{"n_experts": 256, "activation": "bilinear", "router_bias": true, "norm_eps": 1e-05, "beta2": 0.99}
Below are experts of layer 7 (counted from 0) of a mixture-of-experts language model. Rows are named router (the router's row for the expert) and show model dimensions 0-159. Each number is 128 + 32 x the weight over its row's rms, rounded and kept within 0 to 255. Numbers have three digits each.
After each expert's rows: "gets" lists some tokens that make up at least twice as much of what it gets as of all text. This comes from a sample of Wikipedia text that the model never trained on. Tokens count by the router's weight.

# expert 127
router:046121104117153169164123095124080142154122155148137062077064107134108085139088162152118148112132114119177109186112091081132087124121127141194143170155117086141159186098113119124093090190171149165064142107164089172129137085147111095089215150133132139063089147123147185065142108160090101105138119130166124094153109102170166109153154101106135122148117071165148100148154165162133109132155154145096075075150087128089101105130147104151107117170104152087156154111109151133123137097074187
gets: " ", "| ", "Total ", "him ", "— ", "Candidate "

# expert 245
router:140107100172092137172082144144160175186121148142120098150157163092115132125160148140145084188133063100107118143176064156103090126079097085054136089172174132118138152153071113118121079102156147159113095089127137115080147137211155063090117135087182097113087088126092152124106120110091102175193124132112142143126182062133120100133133089095149147135118135114173156097086130146120139199121153133125153162144060139104114133170108098147162156097085119134152158170138121143149096088131210
gets: "(", "by ", "= ", ": ", "″", "°"

# expert 219
router:152080102170100120125102142090103176074082177144068181161137142115110174120125131182178093127124131139166113116112137143163120143141114134168096144103126102130121167134139112069162176084156099113100098121120166162163134102119159125133156164165122164098100128121078075159103192111166130139129141161113184155157112099188167077112169058107140074095119135175157103118120153056153124089141137122145066099116091093169069048075158074098126177163139117117159117169076143158147171116098111
gets: ", ", "), ", "G", "\", ", "9", "7"

# expert 15
router:092052063131166100152140127106062099171070140174098176183157163193089105154165080116070127079116161191152128157127110090140143135131140158091100139099135124135105112146102148125086129117147161141105113102103138166073111114132199106098128097134126147156100151064111111152166122130113117151125112066173118076153123120160117125155145091134149109166117088185109114121136154165070160134158136186122142102131151074178076104137113046117112120100152114133131050165051156098171140131141127
gets: ". ", "o ", "i ", "u ", "y ", "ia "

# expert 35
router:131133112156159165153160144090107113204090103174185139104096081070142058113117105210094131175126124152141170143138092155109134152094155091120172098113083128120139057081121107137125138116104049086117193153118063144073079136134127135079179134162104121155156152143129134138155108129137149060108172099121141110116138094152119142115086126186128150147128153155151111131190120091165096122130082086051135140103150102136140158198109159128165168090116170111115092106179093153093109114166112
gets: "for ", ": ", "the ", "of ", "\n\n", "– "

# expert 27
router:069061057102152130132117136173002147255119138103116135153076089097145079154170129088128130128116136144175151144117140119135128099144170142142119132165135116114127113138104138142156123113100169138071106108147142247100132121104201137097154143114159140083102110140051152104099127147097101178107126111142141079151134115109097112119145100087118101088116095100155119124124098150120135158125168128147120128131111079141110074115185092143086133149097090091152137122135164125163152094110166
gets: "the ", "The ", "| ", "January ", "October ", "August "

# expert 180
router:173105123121088117072170176097154125150087119178139150194092077153138118113106131110131111086134118149129120079081093085157083095128116107124138147154105117150138110148134131120148053113151125162128169129176177125163107120087110158164157151120183169163132109200142138131149151161166064200102098199130124113127032118133112115092171117147153105127102140169085170150202122097081143134101143144118077116085185089123135081153154115089136146107194172091151136087136158168103097086097137
gets: "\n\n", "with ", "2", "\n", "g", "res"

# expert 215
router:106073093186124114167124113180068141210110179090114165147112097135180065126133189099118092141103147120193174132167119107148137129114176153112142105165155129115059130148102131144159080115134177145096107126138143196095142121113169125150158141120193083090139129129073102120127134162104133187116123093152125095153132106176116124088169112087124064069132110116098122101093107114133120161130131142088085081131076109141099105147176081132038053176112100101119149130120153112165158130102161
gets: "| ", ".", "- ", "\n\n", "known ", ","

# expert 153
router:102111111123173082136197147130157118062175132131136137142137089071131106134149089116135106057169162111120169140149136067123109194193152073131142118124140106174127084145139146148165142149170140104109142180100136115146130167135038177163184078136118124096138146160124171162109142189162208115102048077135123099138137128148169124120135113100186122095110110162155153068129093137101143091090133191141157120071122146161145113117067108185177094144174139150136113121157133102099120147103121
gets: "s ", "his ", "their ", "its ", "her ", "American "

# expert 171
router:105087050096098119167099109134124154190168080169170134140051134147157106124133179119120155113114078126087104132109144080098088113110116132125147171143189075148113111152078106070124100169106127097126125152099133163138148106172114110127194088147151150066107163167137201163091128153112112103191188089187076090125111147091132133131182078112105107135100120143157080088085157127138147169133158170162064137103159135111083109128109078179116091125079132129164152108073133116132166116146141
gets: "% ", "0 ", "1 ", "2 ", "4 ", "3 "

# expert 176
router:098115132171131136106129066150156099130152102119204177096120135183097139138142138091124158110198175158095118117106094080186140146080110131137111162132138097151101176152151191117091129126103174095122109087176113114089129116080147160170159112108150114140122160120113080172091176142098125093160094075166131116164159184111115130130127124136150202120103159140163089089094132120137079109119087137082083098119213081160065122134125123144122092164216155074101184142118131191157126120123093
gets: "i ", "o ", "de ", "u ", "a ", "e "

# expert 21
router:098119087160130095155114124134086177196143155110097173117116099107174103137122193161110100179103090100108151142127092165089098092126100087124156095179114173099135096129157142101161159176132127084115105088143120195098080115125144156112155186087124092093042133178130130092095072121093145122153139129130113158115174137144144182190158190117073139069139103114111099073091144072135164137072190174126092063146110134133124098100106135092117108120110103150132169124149168092163158104103163
gets: "/", "/ ", "– ", "–", ", ", ","

# expert 139
router:104049072115122101206141157106076122186131111112086175169129083086175115160163099084109089094149133115136124123115073097109104136161144117158131149096152128126140139164098147108146066110123123117069108173152115209090140130127048132112224130156147170129110161156066168141125132164103122124124077085127119077154154112173117108128179107116188085102137112160108096068153125158099152134170149152156121153109135140172091126121113066164173098143133108073190122129150153124159131099143125
gets: "s ", "ed ", "American ", "ated ", "his ", "ic "

# expert 74
router:175170091134131127147116084145137126100117165117184123136192161147103176138170123130092111103093142158138161134107170130126143120160140121110130134146105096130132145163085138141130118124153178105158083117128062125124146122119088144094066091213116103153183161177076164149118104125149153128093110171085136130149134180127214134120075204081120183147113115136081067133130163127120135077189069150143118091081097136104111040079109159118099152166120159122126105127213102140121101085135079
gets: "S", "D", "R", "N", "K", "A"

# expert 32
router:132092143108087085135070154123135119143128125141182115170073191083156074087159108162134131131188156151114136213167177142103145080156140146178118133170143169091080186187100100106085139125133116145070124138191153160146169087090132110117143123179108176079121127109140100077140161151115092123156146141122098122157134187141117107096170153133182111089123128121104081122140119105088140126138121158062069127051085112105154088138104128088102151164125078116167135149066117065159123120141147
gets: "|", ")", "ay", "w", "ar", "Y"

# expert 190
router:154082155092098150172125145118079174140195168128113138157107108135134077107134126065132124084137189153139086108115123158124126147113166061178119124164135061138077168103180154099124099099097128167061115124127201209128121094122198101073161047150171130167126140116152147177108133142115088101109115110128128081148086165108132130095138084179140135105140078091090103085081126111091122154166126137161133098128092113106164143148136149127195113066113119180151117178103124142127141121086169
gets: "c", "th", "ch", "h", "ac", "z"

# expert 18
router:066033070125139122165128157149000158239107138109102162154083085118151072172167131122127107122157127103138139159109124148130126107153160122152103142153144112076116129143100138103139121123139161130073113115137132255089124101126168136100177131109132130099104108160040148108116131141106102156146153095151143108145127107098139135106119111121152066116129099137113102112141112135114142145161171122125101111131104124132097102112148120135082113150111088091154137134119150122153118109092154
gets: "the ", "The ", "Mount ", "Com", "holding ", "their "

# expert 250
router:083032115130128093174096149131037158215110179123132150150144179173166131135131105087123094082152149054124160168076133115135149094147163164116114148144181095094101156135127106096163131146142098134093107133147113208097177140141113113103148120114088131057120149109132130115102139125154088147144163143171108102101134157109148140150127149140190127067108146069092067086099088102120146165134154134130096074131067094143116142128141159125131153148090075088112127089155110113171195162096123
gets: "P", "F", "W", "w", "B", "U"

# expert 210
router:074028056117131116173119163143000157248111156113111159158075096127167057155171144107122084146163120110148142155111112139130119110149160125139128141152147107091104139145113130120156120139135155139080108116138140255099128100118175127099172136108138110107110134126054146105116125142107093153145132107150145091145118116120120124108142101114137049093120117136113102096124119129101148142171175137126108108130108117142103108112163101144081102159102089087141134130124151116150136103090151
gets: "the ", "The ", "a ", "- ", "s ", "A "

# expert 136
router:112175111087075123176135145171133154073139161134161149124141121202102112146140117182163192108120083142069124112149128178157129093145154123218081104105144158124129113137120130093122107198156166103138177132117112090140093127150126124141088155167111136078067129103180047087126140119127192139094123098115142103127123140133081105170059116111118138124109129118141131174170070067128137167115112125072149125144159095125152144120205104115136125184112120133163139134096072142184213096166140
gets: ") ", "am", "re", "um", "im", "om"

# expert 91
router:141150126172101141092109077159217140095141107110152094140145099136115143120104154128131165109115091116089102100108155083096110190125116158153070161141156141158100121124143148120151136189122166111104127144144118063153091193136066171158068117123134177083104141143084162125158189154165178074165091096129171132121076135138110138116105128065076147169114152155155185090175124153162136160101099149114202130068080188149115103107133124160152210136139136175119154062110130108124131161133123
gets: "his ", "re", "| ", "- ", "dis", "her "

# expert 69
router:130092183144132105143111051148131166116139129106078119171137127164092127083079118108202176141133156167137125140139196170085088095142136146130162175153163166131083131113108189165149090156128073126130124113081185133158086133057157132108073156105099198124141137151157148122128112144148137126073074097079130154076169072102148191183051153147119063128130104101151118141171147091070141088149127153114155146115143121172101182148129102162145092122123185146153149133128129110116127139092095
gets: ". ", "\n\n", "\n", "). ", "\". ", "In "

# expert 255
router:135108132117188075088131203097119176114183158099128157149065079113138123122198155163107107126135107085118148146145174195141124138147092111138114103164139129130091200131128117113136099138189157064078138092133178183110096153120155129167147130098111155092089098115113150191091096154092100150101089126122129057160161149150145160101154152096154093088113165091135085116123143120059126067158145169131128208134091124136116119111111123112100096152160138105141169097129172100164109115042162
gets: "his ", "their ", "its ", "new ", "this ", "other "

# expert 126
router:130168127135129108065146147081127135072117150145117201145179111130161105095108091127108059138122089124112163150088130055173161161106155134111056148137154103095112127159105183091139163146114158108128118175113134157131161118149077185081169137059132095168116134193085167159124134161118132125116123113173139199156115131101185119144180172079120115095113141163049078154138181090129141125101101073129145092115106104141158132123125174095140140169090137086148080130120116149170179178100169
gets: "| ", "; ", "– ", "/ ", "States ", "1"

# expert 43
router:172164107139127176085064175120146110095112151135091194125118105107111126150148142114152183167111133170075099148113145178122146068119102071158151131162110160108202157102181081159176182109132124115163139135073146135121123133138122105130081150111140111061140128116086122134101122106101140060145178120093093126109143148130099107197058137156158120085111071154095131086093135107139072105114143127156070210086164162133102134112163121112186176139166108105086151155138190137143110127129184
gets: ", ", "), ", "a ", "\", ", "an ", "in"

# expert 86
router:051042096121128149194116156157011147202084146082120168155105086152152070163151130127119099114178152076135138134106119124131130119138175129155102156131123103080103130152100131097150117126109165118101146124124134255089133085134171111106186148105138101098116134146052152101117121142119113140147174077139130129147137124104100127105095091113153072113111116131135091089124097142083135130165167124121088138141102157113100113111121118147093090147096072083129142133156143101155108143085148
gets: "the ", "The ", "their ", "W", "his ", "an "

# expert 225
router:076121074163121125135172145092083155165078182112089145164156171116154191126214075122151091126149153128137123148097081119112091121111103065126098119179120109104115127135087127167145121112090186144144128080143155188123210106134180147116060095126120155089091111137093092104095142156064084133143142096083122126214130162147082087135164089136108099144124121143123111088085088148145133149094176118172144107092107086134151094115139136150091135133104048103125164120160151127146149087159081
gets: "(", ", ", "born ", "May ", "July ", "January "

# expert 36
router:086160145131145150108183106149209034116117084156120100141138147122136148058076113117139124099212093150096096061124069141113143163154102121152127064152119132111089134158138112131122116186144087147116168149116091102119169129176115120086086128162146138164202162154168209156111081132164129086160111172118117134118155128142147141148117174138132108163123082142099103140106132108166114106100113077163128148110104149118096148149071118132116117052108148092129125150113080202113147180189095
gets: ": ", "for ", "of ", "about ", "on ", "): "

# expert 53
router:140063104131074125185101215166069180163128162109090154198092101145148072149142170107147099124072102176128113174110116115174137154136110124179169119151130114126115130157136107169115175122124152134101124142126110190084136154166166140124132126121157172098112164126082164089155089195089133127165117062122109090152116143182117149079088138110117071096105136121105077139081109076141080131136156178115082153106142095104110107122199103123102169155119075070121095185120154099130114147106127
gets: ", ", "; ", ": ", "', ", "), ", "., "

# expert 216
router:181218170060103133115156075107170134127196125159173082088180143148143157126118107102117182102122143114085097147175101175118137114116130091153178128117145127134160149143144108129178095182094106118173101124109097070133121123131084140133107101106105157111157134154116088116080114130156189080108173187115119099108147121154193110101107111127100203167076168101146150167120157133132093147069063137147101123163067197151157169164106124125159121142120090135154132147139080144101060157144147
gets: ": ", "us ", "ia ", "P", "of ", "uc"

# expert 57
router:086150091131118105193124058176084176164068160132093178114106144103110103136195168078125166077125139157108130120119136164129099127137154182150147144100105124139062168190127181129146139173143190146076147100137134184105132076139158108093104099076121059099083108150095141166121138145082088156074073129171118097119129130127076132138149093096159120078167137149133081095167162165108170138135130139113057111122142124166104127102118090161082147142155128143132153100087140159138137102121049
gets: "\" ", "i ", ") ", "o ", "a ", "e "

# expert 198
router:074027057117129116176118159139000157249108160112108158162076098131165057156171145108122086150159125111149140157110106138131117112148161132139129139149147106093107138140121134124154116139133156139077111119136139255103123100112172128102172134108138108109109135115057145104114120142104095148145129110151146093144118115120121126110139101113136048094122116134110099095121121131103148143166173140120105108132111118145104112117166102142080100154100087088145131135117151112151137101094146
gets: "in ", "- ", "and ", "from ", "was ", "on "

# expert 177
router:109195123191112147108089154115224144038158125118121163125126079145127136158096079102098155177107053110135116114185147176130114152100119101133165134161111149134139096103109057100129149171177098134093101158066119054153092110122093077117132140087118118128160125141147133134089171112130152095079114185134105129188128137156139136139150121179102170165143167123207155153119136177082121131147095123146150166170130138121166117138176131117136131135157099095164107103143065132118180058159111
gets: "first ", "th ", "this ", "second ", "This ", "-"

# expert 77
router:082068070144140125131121164148093142105117135071149111171146113078173102169197118074145089106117118138150090156151104144145095170188131183053087144158118141143152153130126127114122106148088160161129139126137114169141132140091137170098158093136187085123140094040106120101099070068128084165109115060154212169089137163152102129126110160140108135090121076121177120147145148134159124106081166144148121078146149124115147145089159099135157077151102126101122162141168175104147165096065182
gets: "- ", "In ", "| ", "in ", "On ", "• "

# expert 59
router:074026056115129119177114159140000157245110159113106163161076095127165058157172145107123081146160118111149141158111111137133112110151158126141126143152147108095107141144119128127153118143139156138079108120138139255101125102116170133100173136107139111108109136118056146106117121144105093151149129108149143089145115116125123124109140100117136051091118118133111101094121124123102143138171175139124105110134110119147099107115164103139084107160103086089143135135117152118149140102093147
gets: ", ", "for ", ") ", "), ", "/", "in"

# expert 113
router:047049047142192108184060159128066113156139098129145120123136166116141150187159170142167106171153130141102126140118156164127112104159133128159135067122117087083124130123138112104129091141126086144136125105145185187143110139147169102101127097116175117090158124201137138086113088152096116165171160083163159081154117073098126153108146102118093090136101128142144059160118136146087138129160171152151131126124119122131124118160111091177065094070127121096170137125091157095137092137113029
gets: "(", "0 ", "1 ", "2 ", "3 ", "5 "

# expert 123
router:146130137072058149173109142154135153121117117163131048136058146096165107074107122093112197181115111131151150153165150105130066102079114143140155118147137075169133136133086142162108094140103144098115197138082168120104106089124153118108176171121091093124130134136165112109077165195178174110139175110177072171144066144184093127079135121133069107152201078136110127129164147126140095178118179135134112165117127149128142155142085111102095158105099162150168109103164134131066119089116149
gets: "% ", "(", "\n\n", "age ", "ft ", "+"

# expert 83
router:075022060119137121172119156136000153255096156118104156160073097128166050167168137112119082157156122116148141155112109136130116114146157126137126141151143108096106130138116131129148119135127153135077112117133139255095121099111172129106174133105131112109111128123059139100119121138099094147144127107145144097141120116117121127109135099117141053096123120135114102103125113126104142144165176133124103114138113119139102111116162109138081102156099088091145134137119148108149131105095142
gets: "the ", "-", "ation ", "R", "d", "li"

# expert 247
router:120057063134147146210067121157032165255108148120097139136065055116138081124181156159136106150136117118154107148104119118160127110124161127154138150116177122107131138128135151140177120101143122113081132143146101234120121120104157122134142148153153116109146099159095140144131157152122079152112133129125126116150127097118152065097147075138132096095128113124161101125144118138073119091166137107109086104152131122176081100136178124153052137160088128148135135155056161139155139079103150
gets: ", ", "that ", "=", "= ", "The ", "=="

# expert 52
router:118146130129152126139072097107123142147146116099086087134224081175103121157127187117209108160146115184082101129106108157130143133163093072169146105071122115148115161120187135120147079173182135163169190087118098107121117141125088121102132132133142194132071113151129082095155134108136117106145093183196096110089135124099091087124153126114147136130119147108094139074165188201085144133136172181164127129186161173098124102097131122070168156143087079148101112143135184137137126150160143
gets: "and ", ", ", "or ", "/", "& ", "-"

# expert 119
router:093144133146119083089177123125136148145146121142081101150139185127134178107230088156157106114087127089113100173094107138067090164136106071090108100112144118128161151124116107124130061162125163135117154143095138140124159171188175170136071055121176129118091134188135115099052162117100110136150159084135161190196067180156084108097105049136177131141116112144124102132139125138110156148132167133152195116114128105092183122124109078113125049145139088129124118142128124111111115101138107
gets: "(", "\"", "===", "% ", "[", "- "

# expert 122
router:170096129133118147163153095105197189106124146075141125097151131076115193098127136123160130119113170154132125095147176071113142075167168106107142153134106065074136107107141099142155101113135131129164163120150082123139161115081090115110084058176099098112107140172098155194131141184119147148116097169104079134133089245100180128133109126151123105117162204188137098106101113090146144138159098113170145137126157127161139110103121159088148063136134182103115142102145110191080097112168145
gets: "C", "T", "G", "M", "Sh", "b"

# expert 173
router:141147169160130140154132109089193138121098158144139124131160174118114110151111069133047220172128138140128105100145142119111177146070135099117138088134089159161177109101165097167088066082130086143180169129119112124108106117130087142130112107169096119141204100130168098171168053121121123063102090102127151133056129144123142123166118145139146205118129091128149157101123092060152150109086089102138121111115180130072164128136120179117160195075151187145110119141101089155151112137151146
gets: "M", "n", "L", "p", "B", "b"

# expert 94
router:080105138130162141124091130162103172178187175130168156130140103102209086162144153161147073202118110066158160196070156159114114106178082107131174114135146112114081153184123175144200110095143132149070157156101116152115090103145132140126168147109085145115112108111108109125129140100088136165095118118148156084153165160090104102127159125152065078130125127119092094110198076170095138142191077151105092120111092084130161152121125103106080098119120120109121114119069120137124145128052161
gets: "of ", "two ", "other ", "more ", "all ", "most "

# expert 234
router:132119125163143091128197106127096161150130106154123136180084085134142061170141156082131058105168138197119126144145163103151090065076161163108109119197183154122111152132134149159103165088164183110079098125167085174117125118156101106034150156092137128105144136112114139114168150132118122150172113108099141088163083118161135063107145134129121080113149056162079112162085100114154166120188085144156110083133104136120159123124158150135112131143179132107081084147166077146183155134084105
gets: "is ", "was ", "A", "B", "are ", "E"

# expert 208
router:134115182084128135097081074121161083151110136123104050166108123100119187102120153087137130148079109085128175193147142116118097118137118104134115123120086136102141171145148148204186146161146077090104107160114139111134142118165116099146070130137139167184132111108124150128136145166144170164120141140065130215146116046140177125120113091087158137117112145175120123211155122181142113119185131135148121156165147167142114015102136126146080126098136110136125139177124113057155120130095172
gets: "le", ", ", "Le", "inter", "all", "man"

# expert 149
router:159155087171142102106120069188161126085131172095104122153132089170150103112098140187121157100114139133201159107143163145091141168085097115120130135167160131167136134188118199109145167116111103128125112193140152083064104114078148124154068142174185111126182088178133089148099121153091087145049140178134114158157085077149151156131078144141122058147091116151096200110110101115134106170123084125148101129173117132131155178162118101111131144139135114145150102072144139105060177113127150
gets: "\n\n", "\n", "==", "such ", "re", " "

# expert 207
router:075038066115144117171135153154000155237105169112090164142072086124160069157161123138103102147173127110144143147100118150123133102155162119161118141145146124085122122160090136094135134128128150138088106108142141255097115104130168126106155132112126128104104102166022156106126138143121103163141155089138145117147117109103134139109124108127161072113128112138125098119136102116123133156173178134138098132134105120136094110112154122144072106150106100084134140131120156125169122094070165
gets: "the ", "The ", "University ", "· ", "W", "v"

# expert 152
router:156195128156087121115146107139088151180108139082153064125118076123089184147119125152126067056094118080147082123133125162140140158172129164172140160112094173115089136126114161135154137101173195125127132166142131139177111136131179168169143094130019106127117177110056132158111192102166128131124102129134137145139112083162157105182121100134126091107153111129157180106177101186083095111117062178159146077157121106098092128111160173132128091148166118095074125122158121153102135107106169
gets: "| ", "re", "; ", "201", "Se", "Synonyms"

# expert 201
router:077026057115130116175116158136000154255098157118103162160074095129165055165169143113119081155157122117147138156111107135128115114147156132134126141148145110096105136138116131128148119139131153137077114116131138255098119104112170127106171135103130110106111133116060138105121115145098091147150125107146147096142114116115126124108143099115140052094121126140115103099120116122102144142166174138124106114140110118145101110116164103138081110155100087092141132135113148108148136101097143
gets: ", ", "and ", ".", "as ", "\n\n", "or "

# expert 28
router:109046089107154077108143099114099143131110157150099107166101131097152166123145172117098103195113147126173156094165093151114091182184130114090128113159153095169160125140110119077114135116153090137098133145143172130134106109185138139127126185149142132095158101105133146098127095152155055125118221173105130142108139132147109050138119097112124171131142187169171078144101052176161132133116132192140156080137117126125115184135185102164179070112096045125139084135126131092124166111109171
gets: "°", "″", "\n", "/", "\"", "-"

# expert 13
router:069055056135145121196128152151016149255102127082119145130069090141134064163159138102133114120168142098134123134124126162131134116163171119166106155168154131080122116134082131106139128118141154087089115116128126249101136095141184138116197112101125129099145102162063156122115130149097112161142152092146145078152139133099132120102145115107153055127130122127131094117147082115102144149159190096117113110124088116127093097112113102132105113134090095119165144117128161123158120114101154
gets: "the ", "The ", "their ", "Washington", "there ", "li"

# expert 39
router:120146104162145124151113148120137079155150096125139116181035081151105102122101113069128133162129197097144194122093122056091132133137112174101141138089117099115113159186106123082171092125104086102135114118152161184085090134142136149110165167119114110166129120122044132135141118114140080155147095152140124180143126153194144125084139116104090062128084123155210128106151101161127136125095159113143093101129105069145120133132112089230086115178159192055135132123147171123119125130098160
gets: "United ", "National ", "World ", "\n\n", "State ", "International "

# expert 14
router:076026056115128117176114162143000154247112159111106160160076096126167056154171146105127082142162118108150140157113111141136114110148159124142128143153146102094108137145119132125156118142136158139079113119142138255103124100118172130100170139106139110107108135117053149104116121144104096151149124107151144087146119115124122123110142100114139051089120117133109100093125122129099145139171175140122108109134109118144103106116164102140081103157103086090142133135117152117149138101096144
gets: ", ", "\n\n", "it ", "that ", "/", "he "

# expert 58
router:077034072130147133190119158141005176198102155141135166173090090151164087154133140108125060149157150105128167139123092137147134119158176156138133134140138138098088121171127132122132141128111152109111119112130140255127129110112156127122175155079166114110089135159074166098144120129113117134142145086117140138141095120094110114103099135096147053112105149156118081115096084112080143153132165140131088103118087119153083091113162114134089123171097110090126148130135124103160113131064190
gets: "| ", "the ", "; ", "–", "°", "/ "

# expert 22
router:122055077144117144153105166131043152123063148110081196182099100123114077207159158124156125137096151097172141174121124145136096104170129101141107160126121131128122171129140126136128151149144139086114135115135111226127103131128151126104171133156160122068125170103060128112119119134081121157145143140176175099126133130175118137104151095163129073067096140119104084088118136130083141076187185100154088121145120104157071045095154111084142173144126122080118104182109177138119157117090145
gets: ", ", "), ", "; ", "\", ", "., ", "—"

# expert 114
router:186146197162111093096161056133128133070180113157185178177138133088100122144080135155124065125046151133091131131132125114146117098074149125132086080144085175121128156146124138097099102143190020185173117149113145088197123138134101134141111103148146120143174095104118090100165098119165195119143146119102109133137108171167153122170140109147176148129134124095078121163177075112115106105102127148110196174152148129135118129111133158097147130117193147141195164126111092125121125135108155
gets: "was ", "is ", "also ", "not ", "were ", "be "

# expert 196
router:090187171137133093150137126100105081130097138077145141129142123072120097144156120132183167118148081066138091099149083143104161124172113155070183141108142092154163138060146169111128123093151119157181067130080157114098165128089064118171144148149202118080113143156140116116103088131142138149120116107150122095144180085156121129116132114161104164113160157195155108103104152136102134152150127117117083100094153190154143160064143174099115137198214143064171178135165090120154148086099130
gets: "|", "i", "He ", "a ", "ing", "he "

# expert 239
router:066100104160106122142157145125093180197156144127081097169130161158157159146229086098148091095081129099117117188078120156074099134173134092096112135128130096102116126112103129136156073143130190129121136106128143209094148126161163137126112096102170123118087159170079104091062145127113091145173160098127160164210091153119085112110129048136151097145119133160114094115159096118092145136178204129148167090120104088092150118095124094112089073159112070113126132131142144123138122094120138
gets: "(", "\"", "[", "_{", "born ", "which "

# expert 48
router:075025057115127123174112159139000153246110159111105160161078094130165058159172146108123080148159119109147140156113109137134113110149157124137126143152145108096108137143120130126152119141135157139077108119137140255100127099112171131102173138109138112107111134118054147104117121143102095151148126105151145090145117119125120123111141099115135051095121117135110103095121122126102144137169175139121106112134109117143104108115165102142085108157103089087145135136118150116147138101095145
gets: ", ", ") ", "\" ", "and ", "season ", "in"

# expert 169
router:112113206183149099052116137140153202022149144099170143144089166129071167140119151103125139167160130147173165100129186137132089100162162161128111115115149183127145162147115098089141123144135113110140061193102082120141124113088141126148149154083151089151143121113116111166122151111098157125131160088123119111086152126099205090111098164142136114168125110100199182174131123161048143147111147084122109170156114135092128103091156074140098095087141118085138077141139120155117165145184100
gets: "th ", "South ", "first ", "United ", "League ", "North "

# expert 223
router:160156171142154157164107113156114152156118082181169102146176139109161137179176137084145144111160097103122115086158141091155131110104132076124128142144066111147156128152138118140124091097119110143173143097090151095167095118196094150199103137103092106143144171126138097064089143092149129228182094097132131069096154179116105142122097075123113110116095097149071099165149154129146063141133090133196077167105137092077153126132163114149168129088142151165124108062184115116135185155093083
gets: "a ", "an ", "two ", "A ", "three ", "one "

# expert 228
router:112137111117128098115101112163161150162121173120146143122146136121155161133110100141114104099160146084135102189082177101176101087113124147114164118142115099121131130152144113121182159153147132189091153147115128176135163155133064129097073155128039106118148142118148129137098115156177117155114153146138130114091090164134226123156104172100107241089122158091094079089100066085124134155135088109137089066134098098080072102110143148101112220096138114111095077094168084133171153125100120
gets: "B", "P", "F", "D", "W", "A"

# expert 221
router:075079144128122182107125144187099147038098147083146095114169076080192098091178145043141103130091116113173142088167075111160117137111160195139105125134132120160092168131109118128122120121114136148089118109158138176102156139113129122116117129105171088125102129129105106144128097130142133184101141069150170169106142166121086131162156134096114162095122103055166123117136107110157159122109094118158109081115145093131170104112169127094110055173121064083109178158126171129179194147117199
gets: "| ", "- ", "MF ", "DF ", "Succeeded ", "=== "

# expert 185
router:125179117109049099107170123133056130221110168080137119142128056132133093175158120099131046082128125087149081101140132181135160120161125116164120099139121158092125128139142153142141117140140174132132096135108103192153144147111202165162140146087058125121119162054049127174130154133133145144159133145086168146166124132175135115157051097151136082110170086137096150145133104179103167141139094140161128067138106092095130110106135146137163087155133116105103086109156150121101146091115190
gets: "| ", "(", "– ", "; ", "S", "1"

# expert 107
router:087159199142100083176109066147144116091146117118134179089142139118079190171129141126111109114138098139155069080109180147182076199131123167106169161125123151121087085131131195118110119095129151136141126145111113113165174146145186107115108124112119074084127116110111129111083144121124145133092162128204110100185112125143185170185106150091159196085103163136089074128133149100140141133165136159118132109168124143152093106111117152051075045203143128154109114142112142132158084161138132
gets: "he ", "it ", "He ", "It ", "she ", "She "

# expert 182
router:161127155132181056097100131110213110137167106166170089120173173091124165144120139131118145152133148116097137137156128083171173107084093110181139091036087151077156161104130061152138117076087112121155106112159148104183054096125101134159075072119150196151121146105143125182155109097142113132124142141164138089088115114185161130141073153162093160169112179117142109142110132098130149151110103111105186129115139186159133157086098117083171083139173145081141162126115153154095131126165107
gets: "of ", "in ", ", ", "de ", ": ", "from "

# expert 195
router:106063079073072170147143196159060117194100170076124116142139120105131056146138172086098078102142121125156130124105150133149138098147107161137126151202166085139126147136121130171145103092097188128114083152205134158100073103139173131155123123094220157118149071126109159080108126120130112176093131068133125120111142153140108120130156139105099155080127099090157101110116105091135130148119107144152155122151180125136186109155169183163099096139119086084099069156142131110149149129061158
gets: "and ", "- ", ", ", "| ", "; ", "*"